config.toml
experts_per_token = 6
vocab_size = 2048
norm = "rmsnorm"
batch_tokens = [16384, 32768]
dataset = "wikipedia_en"
Below are experts of layer 2 (counted from 0) of a mixture-of-experts language model. Rows are named router (the router's row for the expert) and show model dimensions 0-255. Each number is 500 + 50 x the weight over its row's rms, rounded and kept within 0 to 999. Numbers have three digits each.
After each expert's rows: "gets" lists some tokens that make up at least twice as much of what it gets as of all text. This comes from a sample of Wikipedia text that the model never trained on. Tokens count by the router's weight.

# expert 25
router:519502620489458482555449578528452441561503535505451429460460443608459535498444568539431552536575477538600436546433363435447446444514583519422449513477455473555470484461525495488522465460475434486529519477431546414474498464451475546487574479459607503523458470527483503485473490516520486465477547475493528469465520653515571462489560492552512554604475524401550459518478486423493547510555530493410459473544482492497529456470468458501424538579537568504532525478546536485519426434366511530497471485478414471492633478473486490493541541473527509509547523430510553463473513464532511437420510461428480605560537656546441482481497485529505477506524648506516489441419454447511498533464523517595443485475577426491443481526405371426509502631543563544481522475472518541488555512516486
gets: "er", "th", "n", "it", "t", "ation"

# expert 29
router:464546550389550585432510494557512354509487467522381522497575560487414514434447589563516462483461368488448418425531473567473516483530519483478501496455517528537461530487512526515488574636457441496477540505426562551543552549509533536451560525404498528539424435530547456437501510484512493413471579461506488474464553667522470546495621551449532555494495478551415538476530424465453569521388531478480457523520488492529557567479444504471573531539516627498470462491475551528554509427511432473528494515531460491552575555455484542385516409531513503519409515449426480517509500492525529504408488487552419551591495528436477595586447463525523426521535504430542468462578506527463510486541492573445566503564499477515479460487452494488504408475492416470412557451519442537519515529538536
gets: "s", " the", " a", "t", "'", " of"

# expert 2
router:435577578552473479539528474596452578531444471479451535463443512370422421426394524527491543516437543555586453528485557542478446455533518522476397498481435592536474444430583474514455484551508543518558553464475542506533530506518502575561508439477452439442484557427532478421520549458511544481489552366398437480433513569423438542562580470521504479535421576396467525433486499522513424458430508492398495497617454428483501523458531482554526560470534494514461497502534492492378421472498471547444529472414521533481499463495507483455618461465524532456461485510435569584510543490499422478484482505367482470539552561460445503531509444464472488455539431525525427400539517487554530509473592507575500505502475429476462486518504456502586548542474529518384504461492554575500534446603461
gets: " in", " of", "n", "d", "k", "ing"

# expert 12
router:489523526407492486544445518536454472531462490486461497494490467556476578494482531588543558566451417515444454480490535630445499462512460469464456508426541562549489495486522524507498361498389462493465452543459513571453414502470500439362541501523561482528535473445566547470463529493608574477517606517461482476472490515509427469446525571463469483538559501457499510407512523565504485587458587508536517525513420550482536498463387538523530574528479511487550389457499521495454364399448603498483424448568422553550526508489496575522575563487453463542536473513497506537502502545452527493525554437514554469554450448505486490514404550525561450462586526474564579483477524393531520521545545496547494404522381470553420473496456452559595518531521438567361543548467544429511548518423440
gets: "er", "e", "al", "el", "ar", " st"

# expert 30
router:447548526465542630441514502511561457524541535489516476510493487549401507479500475514497460562453536487478468465505494429342411483342525532509375504461540487520404508567548488454426519513447326504456563459473578558500473489566481532504491493473586498596440420451560494443450440495483394460435500505457493487509543507560525447445435549563502542589477374466459494516508440521477476592474522539456452520564459435436514462477463381486513524529494584501527494465543520442482457478495534531571518466592450476525612497467542506448551528475533528486531589471480509504534513547527526505436614536510561524369555511512471525600502545483557485540479584577489546485503488460486569437524562508453465472609453512466449483502459397523517491471491489556486551446514516523369439536518518
gets: "s", " was", " is", "r", "n", "a"

# expert 13
router:441527550462556487519517511432501491532475449457540385492498496441470512443464537553498441458431523599577453566483488459490442479538560537419408458453500534594475464553475434477451549499528528420445497553571581473527476600483478577536518433453554449560341451495561554411457508529544529467480524421476414497456541494470473501539629570476514548541477425493456498477591492535434436592524532489481402508518525523471529531485484542481419618522524554430531494527459549462485516483509441525538505461519499559490482416455502537392525466543511474464576537472474522516562477612489469425456502477448464533455574498414518493446438533544480336521451481462454525498554489434570591498440560391501531512538517440383404544515440472536529508498453508449480512604522522466527563451567450
gets: "\n", ".", " and", " |", ")", "|"

# expert 22
router:456546554494497442563556563479480463493489446517433390571525507600420509472497549577569588520504485548500459466458471595446516420518526509554487554388512553563474516515498404461419508449482523538460494592457491425509346467504490507482484462471471533543466481442551501465493511555575484495441589396540482523505490549453477492542503594449521598495487435490510465412606497504353460554498587581503468568522419535433562571571530448479517551424554481545482469488506524405406450532522489530442445494523435528441493543375489592471489436479542443432448515541432484523576470594531426541500523504437491514427452537596432448556479537525539443489473503476497474460531574431514449488419547507443434484512463512429433529507477490554483579467509452553512558481506564433454555552477483
gets: " ", " 19", "se", " se", " f", "le"

# expert 18
router:463534528501498409498480463580489410551457391536546424530585502441495370411400537534579447579485578512633477584471519493454452420551504563471516539504404529550505437513541506564483517536529539530465451592505554462495465530489483454478474457428516598477485483507573426488467561545501484446586526441403502558501475565506473531464557508449482505547471524458373486484544523562398452536583606417510405439548490551542523520526535485514610541442464534543416537469484464470462563516500557539529584431583499462495503436548503584439468411472448534507521505557469582533581496484465486456569504492476468480460502559505483504527454460420516466492565426543492472484561544506526522512451627495471534447481385506478536464485462522585567522470510510580397534508441477495517454450557444
gets: " of", " in", " to", " on", " for", " at"

# expert 9
router:488518587554552572437563438471507510567491391538471429529459494543472521557427535526521489448513491521505477552478443419454470451508542509495480523519473485570420462424494466518433504580396495456532508454491510615480440595569422545435411420510496465545445522455539515468410482509528460394437570524534484453463595500546470524500527509498461610532451515473460486391561532520493398597494477607437418522540441454517532487499557536446529566599496500494482492438470575522535457426444537475513465406608463510483488416523428528528490495560527469538495627483437511476536530504569496508545626531486517468568516524490504500511435575460477427513413499546570562503535430464594469550489625485559476539506475506479546493431468447565532591461466433428426537511552467505501559436580503
gets: ".", ",", " ", " |", "\n", ")"

# expert 16
router:433529473515462424475547500439496492474508503472520416454567561547464526513383585518571478547379565533491403607451495492514508511481540556451447532523420467545435472483474431479446524484467492438436535577499555527565522489524581561487497529459425560505512472557533397472479498483578529479480552366510454422487543518473455562571494554435519493493515431460494554454548540504467500502480453549473396546547514487544516516514496516468456593570400509547461422527512547458445593501475475570485527505593402567468481409453440511462519429493415510521460599539455580554658457472465478511462484456439528455526546503564517529409487503462524384546458430522502492396547489516567561402458537486491524463528487461458513498554479524551603525531445498533416552530487627519573523519429453
gets: "\n", "e", "s", "|", " (", "d"

# expert 6
router:437557528540515502494551501458506475433466469409482401507644501428529449494447506527504468534531493572595554508519435442431500454464559546553447466478452459612487420499427541548468543502518496442462603553515542534573474510557572575499462465455576508514405441509570439472419469540559507469502539454471517501437526462473461530603470519423544641508493467434461530533505510551450438501388572514394468518510497480523573518456482515524542543511482482519451457560465469439521513490459490546493460443534469499444481396468559558526495405514522509497529563522455501523612554481541448515490482489385435554394476505493418480498517503414474431466461422454541407510528559501522592562538466502441519527541459445367384528455456493531532451502481542488471546518574548500551615511517374
gets: " |", ",", "\n", ":", "-", "|"

# expert 20
router:353533504539478546511555463427483465547512424499507478521510482534506481486354524511542484680541442492545496453498439595455549433536521501496448550474474507516428414541513509488370441509504432493483477519472572542521467555423504473524450551554469506588464535491516418482478580540530493399445536415492485470492514541490450510560531494453535535562490514463470532445541457542489465513381502534474562471514515504557560476492494428420531558443530459487381511437448566453515502491473529424544447489544494492511530557475544545506545399492531556487472533472436502591534572489564475555512490480538503527425557457447513464553415520484570402528529494536486474489502456461548578499453500541507456447618458348494412487484434410603622479481499439551421616515471586444480480493449461
gets: "s", " and", ",", " of", "y", " to"

# expert 27
router:476542558501451530471427521584472348479493584556430441522463559443508482501361580534509451511464464485468443497460549504402526446515485567522446555481495550601473508380505547451540527509455517537621570463447510493520436480559526511483495510520492515489397563553493498447417439567533466489416581414459499444446482611459437493541490469490501502530447602495517493433551467526468501633497538481399490506543480510498462543454514391465506543529547466556480511525523562474557541508459464503441452509403535524507476475565539460433537495526436411516491493540465511540528604439545517510449504522466572490454467474479436545550502491512425464593499488510503521458513509450506475537452526486562445472557515455402491477446425465592561450554468445510414494555411617659411520506448455
gets: ".", "al", " of", ":", "en", "ver"

# expert 0
router:543544573488483477433458507521488463509439514512432441473544430502463452490439448567503439548408419635582474469484565474436498427475500497450491556470452468537449413469423458493501473441413471514485543531494520479514524589562555452459442486459468550566489472485645480449452471546524426430502470461423548522465428515520487549497467486525535609519470516503502521468496476521424380585461442519394467506588551517588537459451523466389489587549543460495498576603580540406508451428474518497530524460525402546514498411491470547507476483486518570465460542444507477544638530544483515510486638416457449506528594456617507520497420553464458499471500503503485454444601496461536496580452432536487497503509493543478471368507493507559535541494508494453500533514558535612532481469539435
gets: " ", " a", "u", " A", " re", "A"

# expert 31
router:455536474472472438415541538499445495546433502463511473398590482478499504468412482554515547577478551595482502578413486563442547457473528507408437485522477487498428474394438562519489536473515410512443532475445477471499447510491505570452482515488567612516468533511548436454408438510503459498539561501476482482434501550489491504553534539430527517563524510482416452513559486426443476569454474545388442510589490467501548507412484378474532500493529468499477478490531547378519463425552462578577516481518522517402513372498506608508461551443408531497481480555487566463517491624534474586446542521513549489479510487500453534557399519395471352474509508483467486394456403438527554423534493479533516492564469470398438488377417441556486433495487492512451478476551451511530460484542505
gets: " ", " 19", "S", " 1", " S", " 2"

# expert 8
router:505470577521563452518565479459364448478447454412462498476585504443511381482467503526553549569498562504509584478525493449426574402524504468536441540508504460497471472492389603476496511549497394473485493484426554588515449506525489469497463487511482547474524419453565528429385447563561486431470492518447551523423527420469407546509563518514545521539523576513447499482572415573465482510530561619439451532578498492553514536493559454472545535542507491599407454530459552456551523480517536526463494520557438533464451510529525613512524429474497548531511557512410591477612474522504486456515435443496476562516518538519487497504495525459526438509446471546557387482552487431472449558527523439464654576498473526489495562467489488527625561456450524435491599495559503394533470530472439
gets: " in", "in", "ur", " 19", " 1", " f"

# expert 19
router:493588455523459448538522530580404496478493527496430456557529514477522461573405522527581481506470493536567457577497483436425561510478521478445401434475443587519449464487432503533457540480452492478461441542453488554481401636555500504504408543558530456571524572420577428493438397533550583472510465484392482520504445458495461481559558637470475528554502511511459404422499489474435474608507490500431447489571509497464586512481572438530584516473481542507452528550486518478514528508502494555572499462558479569500516409413457501451511410510448486423491523489453550601548459519492470545497537463442455472561451549454508521483474521392469441533474472581479502396525474506590489464487557456527535487573439446497391481435386480477544497470450505478423459543582480529569522461490375
gets: "\n", " ", "\"", " S", "==", " F"

# expert 4
router:533488511504539517484555443474509514550484417526432437511453493528430545577356564569558496498524480567543514481496486414458458384584461523458448579464445464533409450435514585468480537558425473431451463480493562561425393524480490495435455427458513584495413495448543519445474507505609485453506503477470504470472527463501519586516567489494494600496398498533444554445546500459501409581486481617444428466512417508565539482529428522511544504544483531512489472474476588419509507483439529569570479432551487473491549416491519569464480474534617434514478569497432531558514563454540553498489520398492533493500510481510414434498463552520442438489424459523499490512554436434609556462519533492555495525492470402414491513462448458585544582522459425478403617490538447485458562462554499
gets: ".", ",", " |", ":", " and", " to"

# expert 21
router:463531492471479482459567545406388461511502445422488466481533509563508516557494492524600516515501503560462401546454518480496535460512515527543492537393520550568457510408426457432460457500462465512512503496458594523518436605563542463485477464513595567497493447433593524441434445518554468433494507423521460520374575535505512475442469453501546484537493479490333477414613444440367463563561594513484441532586486531465524473468563476477479508490514488504447498525468500491476475513554560560573447482556467450404503521540506489458486395519512467499497502420445614627590454451495459535491610496387543475493512575498431434446499497495485458434495449481523466479439469442509552513561494489557525493561455517455573564490431525456518508506522534592410593441495580474488514459511435
gets: ",", "re", " re", " 19", " de", " for"

# expert 26
router:447525483527517524520574495421502507457407509513493496409616463413505424528481564470469541553433527601566536443475537479437517444516580454421423553480449486552492498450403529543516483528453398414490543495500570488588446461559467541462470463511489488469423513517531474447430445543587554441482588448462514413476485458456475535532514535479538507568486503424486563481521477618524450575339541539440440545548481488529578459448553405556504587555506486592448512541444515500483580469460438454527400414518480509433457395492551552505501434448426496548518610496475509473569487524561484499441534526378518463397483592569474469523485579561523471432499473523591435454566531457586542552508458495455533476471492507413444462512459508517547500491523500489460500475594437517519502480509519
gets: " in", " a", ")", " S", " on", " 1"

# expert 3
router:486515462515530529520529556491515488584376463529482458468549544523418502471429487557484453522387427504522536473559499399501517400507466463479491536484451471590405419511446488498453532418476527451534554527516516488423377545464520568482444556530511495551536473551559452455500541458609453515551492545466561407464590474507413548534586517429489583540440453440487536392539521507543428535451549529432465450570459477481542425448494439472511576498553502513480506441461562438471489469512501626519466411593487555490508461409458449524513403548508532498564569601530514569549554601594509558492530539444475540501499585533480533502433543381502463562454507547496519467491492506624573506527521563553512482556477514425535514481443446493510567455473558561447497588530590513557567506548511
gets: "\n", ".", " (", "==", " in", " |"

# expert 15
router:516491527426592479467466527443470475569565523537544366466586444526472527542487603632475417575459474477557418543498444459508517484437544568477458562453491489620438510487510430465458557531572535455487585584515626521533508570519554536524430504462476503502451487551587535425449493499612470441510563405517497491469544530433493487553593493448570593554499451415534539517553441552369443519528499506448410477567480494562467566540500527575453617471539509496509500509521516473542574524512464513481613524502528524504540396592432509461522451537455450488562537476453530518575424528532502475451492512437512479502453533548521520425432448446460453558472482503514529404496513471581524438424528490487525529520471462426426468513452524507480407464526573477497516513575591440482571542522473
gets: "\n", ",", " the", " ", " (", "|"

# expert 24
router:503561539471513455501453454443464440484363540485476530536495539548533413463559463534463428458488456454582522516505520516447558404413511473528425550507495545591432362512454499460474533558568520530411554541483489440557503500488482491450528511475519455479480519432555560490445446480588485396499455494518453565548444607506503443434451419478497513488448445490486466479497569434479451579429614572473520458596497481473474472498563498503518635534470492534503511533574491381525410471477438623520444531532483495452481498470531496525488391469524479550482569486520518541613419511591507456481552473539535507533421597546400533589462446416540469442478530503522459486531536468631499483469511501471607483431510450394408472512514532556534464463490488499459477458488506473385577499521497
gets: "-", " the", "|", ":", " |", " of"